Experts of a small language model.
Experts: 80 experts in each of 16 layers, 64 SiLU neurons an expert, 6 picks a token, a softmax router, a shared expert of 64 neurons.
Below are experts of layer 11 (counted from 0) of a mixture-of-experts language model. Rows are named router (the router's row for the expert), up (a neuron's input weights, with its number), down (a neuron's output weights, with its number) and show model dimensions 0-159. Each number is 128 + 32 x the weight over its row's rms, rounded and kept within 0 to 255.
Before each expert's rows: a language model's description of what the expert responds to. This comes from a sample of Wikipedia text that the model never trained on.

# expert 45
Noun stems before plural. Noun stems and endings that take a plural s next, such as resident, habitat, team, workshop, and nouns like student, member, player.
router [116 129 158 138  92 128 148 151  51 114 140 178  98 142 112 171  84 101 181 167 147 123 170  75  63 121 126 133 100 146 150 125 129 113 168 150  67 114 109 119 128 108 163 163 116 195 150 104 125 154  69 108 136 118 116 220  98 147 113  85 124 146 127 159 129 134 141  76 180 182 139 135 141 160 211 104 126 150  67 128  78 104 155 100 118 127 115 145 151  63 117 111 220 117 104 127 113 130  86 112 141 155  67 140 122 144  90  63 149 135 120 117  50 131 155 104 114 113  71  71 111 136 131 124 100 124  85 148 145 117 129 164  98  83 160  99  91  90 125 146  98 151 124 160 155 104 110 141  86 144 178 155 105 142 155 125 124 180 156 157]
up1 [173 101 159 114 113 148 131 155 110  95 133   1 138  77 171 144 143 142 127 141 191 160 172 153  99 127 112 108  95 143 100 170  99 118 176 165  85 118 127 128  75 211 138 176 121 153  90 129 144 104  98 131 103 185 176 173 146 155 109 153 161 163  82 145 113 103 177  77 172 189  99  82 120 124 166 144 141 133 107  96 174 126 136 176 132 156 160 158  94 161 148 121 135 136 159 145 118 135 110 105 143 176  62  86 132 141 113  99 154 157 169 116 157  84 147 197 156 135  79 146 123 117 101  98 108  92 179 145 128 132 105 112 152 110  83 106 113  91 118 131 131  66  94  99  96 139 136 142 127 130 171 167  95 173 119  75  97 154 134 129]
down1 [122 155 172 121 131 127 118 158 193 175  44 156  94 145 101 137 164 127 152 129 157 192 121  98 177 106 128 110 144  93 116 103 138  54  82 137 171 141 157 133  62 151 145 114 127 140 128 176 149 157 176  80 166 119 119 162 117 113 169 162 126 105 145  86  74 117 150 182 103  86 164 126  53 132 138 126  97  98 130 175 140 143 147  77 130 131  79 148  89  91  64 151 147 126 155 104  88 114 136 147 187 106 138 157 104  64 146 147 166  87 148 140 133 104 134 139 107 129 156 175 109 129 104  83 124 136 111 168 112  58 159 101 126 151  89  96 108  20  76 119 127 137 110 148  78  64 122 123 145 108 133 149 153 143 124 100 120 113 105  93]

# expert 51
Capitalized word-initial letters. First one or two letters of a capitalized name or word, such as M in Muriel, Mo in Moore, G in Gloucestershire.
router [ 90 120 154  98 127 219 177 153 109 125 154  99 102 125  93 132  89  79 188 106  89 152 109 142 127  71  90 159 120 134 127 127 141  58 127 163 119  79  32 157 139 143  92 115 179 124 166 145 146 111 122  93 150 129 167 127 129 170 125 156 115 119 202 162 117  86 112 135 156 111 115 121 130  93 147 151 122 160  93 102  77 135 141 177  81  83 110 185 124 112 116 151 123  62  50 108  97  94 128  93 139 160 142 151 135 120  49 111 144 144 137 142 128 136 137  82 143 119 108 112  59 148  89  90  99 114 116 142 177  80 108 152 129 157 141  79  73 135 126 136 186 120 146 146 169 164 139 150 103 139  74 175 130 156 157 164 143 126  78 116]
up1 [103 149 131 106 134  77 117 166 128  86 119 190  92 144 137  96 104  95 135 127 124 123 163 107 177 112 101 195 153 142 105 110 132 175 118 134 118 134 172 127 110  81 170 146 144 103 118 184 112 118 171 133 109 133  96 115 181 111  81  92 206 133 198 118 113 113 154 169 108 107 117 152 150 166 181 141 170 146  44 127  85 152 171  95 157 120 135 163 147 135 144 119 139 124 151 146 160 118 130 125  92 171 102 136 175 144  17  91  69  92 116 149 126 154 122 111 149 117 157  54 129 108 173 131 156 148 143 110 105 136 129  94 141 139 124 101 160 122  95 173 197 141 186 135 169 125 150 163 166 122 160 113 134  84  42  89 136  91  96  95]
down1 [172 135 142 106 149 144 122 136 136 172 120  99 124  90  92 118 145 145 153 126 111 136 167 163 155 133 154  81  96 107 155 100 112 123 123  80  92  95 121 139 140  95 123 146 140 135 145  62 196 119 119 152  43  86 163  94 161  83 134 163 142 123 133 142 144 166 129 101 129 146  98 139 140 161 155 128 136 122 215 129 158  68  67 132 135 146 118 126 158 126 128 134 100 113 112 163 115 111 120 121  93  56 143 114  70 106 158  58 164  78 118 127 112 174 188 133  58 132 202 105 125 150 122 131 146 125 109 153 168 139 106 160  82 136  97 119 138 136 134  35  91 105 187  88 101 104 171 103 113  91 125 128 152 123 184  45 192 102 135 176]

# expert 49
Adjective suffixes. Adjective-forming endings and whole adjectives, such as -ical in clinical and medical, -ative, -ual, -ing, political, French, European.
router [140 107 148 105 130 102 107 102 119 107 142 114 141  51 103 120 105  77 141 130 110 171 110 100 124  88 159 196 136 171 153 188 124 110 179 137 146 101 118 136 157 110 118 170 104 133 128  98 137 145 100 126  95 135 135 174 115  83 118  57 106  82 158 142 133 145  87  49 169 119  61 122 131 146 106  39 110 152  81 168 131 113 204 131 139 106 106 119 137  91 132 115 159 102 144 143 104 166  53  68 120 194  82 130 129 145  50 130 112 164 142 142 152 118 193 113  90 108 149  23 109 149  49 105  99 126  97 102 151 135 148 149 128 134 129  91 131 127 124 138 115  76 104 146 123 107 158 153  96 111 140 143 122  98 165 104 125 153 137 162]
up1 [153 139 132 153 131 107 129  90  73 113 116 156  66 111 130 111 152 102 131 177 162 153  90 192 122  85  98 165  91 171 123 147 138 115 121 109  96 123 181 142  93 194  78 156  81 152 114  72  79 115 128 131 155 134  90 126  75 132 134 136  90  61 103  95  61 133  88 121 126 146 110  97 164 156 105 117 138 173 153 145  64 119 130 144 138 141  38 166 131 111 142 110 145 167 105 134 109  94 103 160 181 142 135 131 105 171 134 110 142 134 136 148 114 134 116 126 142 178  83 140 204 164 180 127 131 119  91  93 117 149 103 137  85 233 131 137 187 141 194 105 145 158 124 127 111 170 166 163 124 104 150 144  70 165 163 123 172 122 101 100]
down1 [182  95  94 150 102 133 120  39  96 114 140 120 142  63 138 167 118 136 197 137 113 193 145 100 133 148 125  99 149 161 125 151 159  88 103 108 113 151 116  71  76 106 137 185 104  94  98 145  78 155 162 147 106 113 141 103 184  99 156 147 117 117 161 140 145 114 137 140 138 134 163 120  94 127 145  64 132 126  45 101 133 107 134 147 133 140 133  64 107 116 149 105 134 158 130 117 158  88 136 145 121 171 176 113 113  91 192 157 116 154 138 172 136 140  59 210 100 173  90 114  94 111  75 101 132 116 157 105 129 122 179 142 113 128 104 121 160  86  82 153 122 162  96 194 122 143 100 165 168 169 157  44 138 134 133  86  97 157 111 176]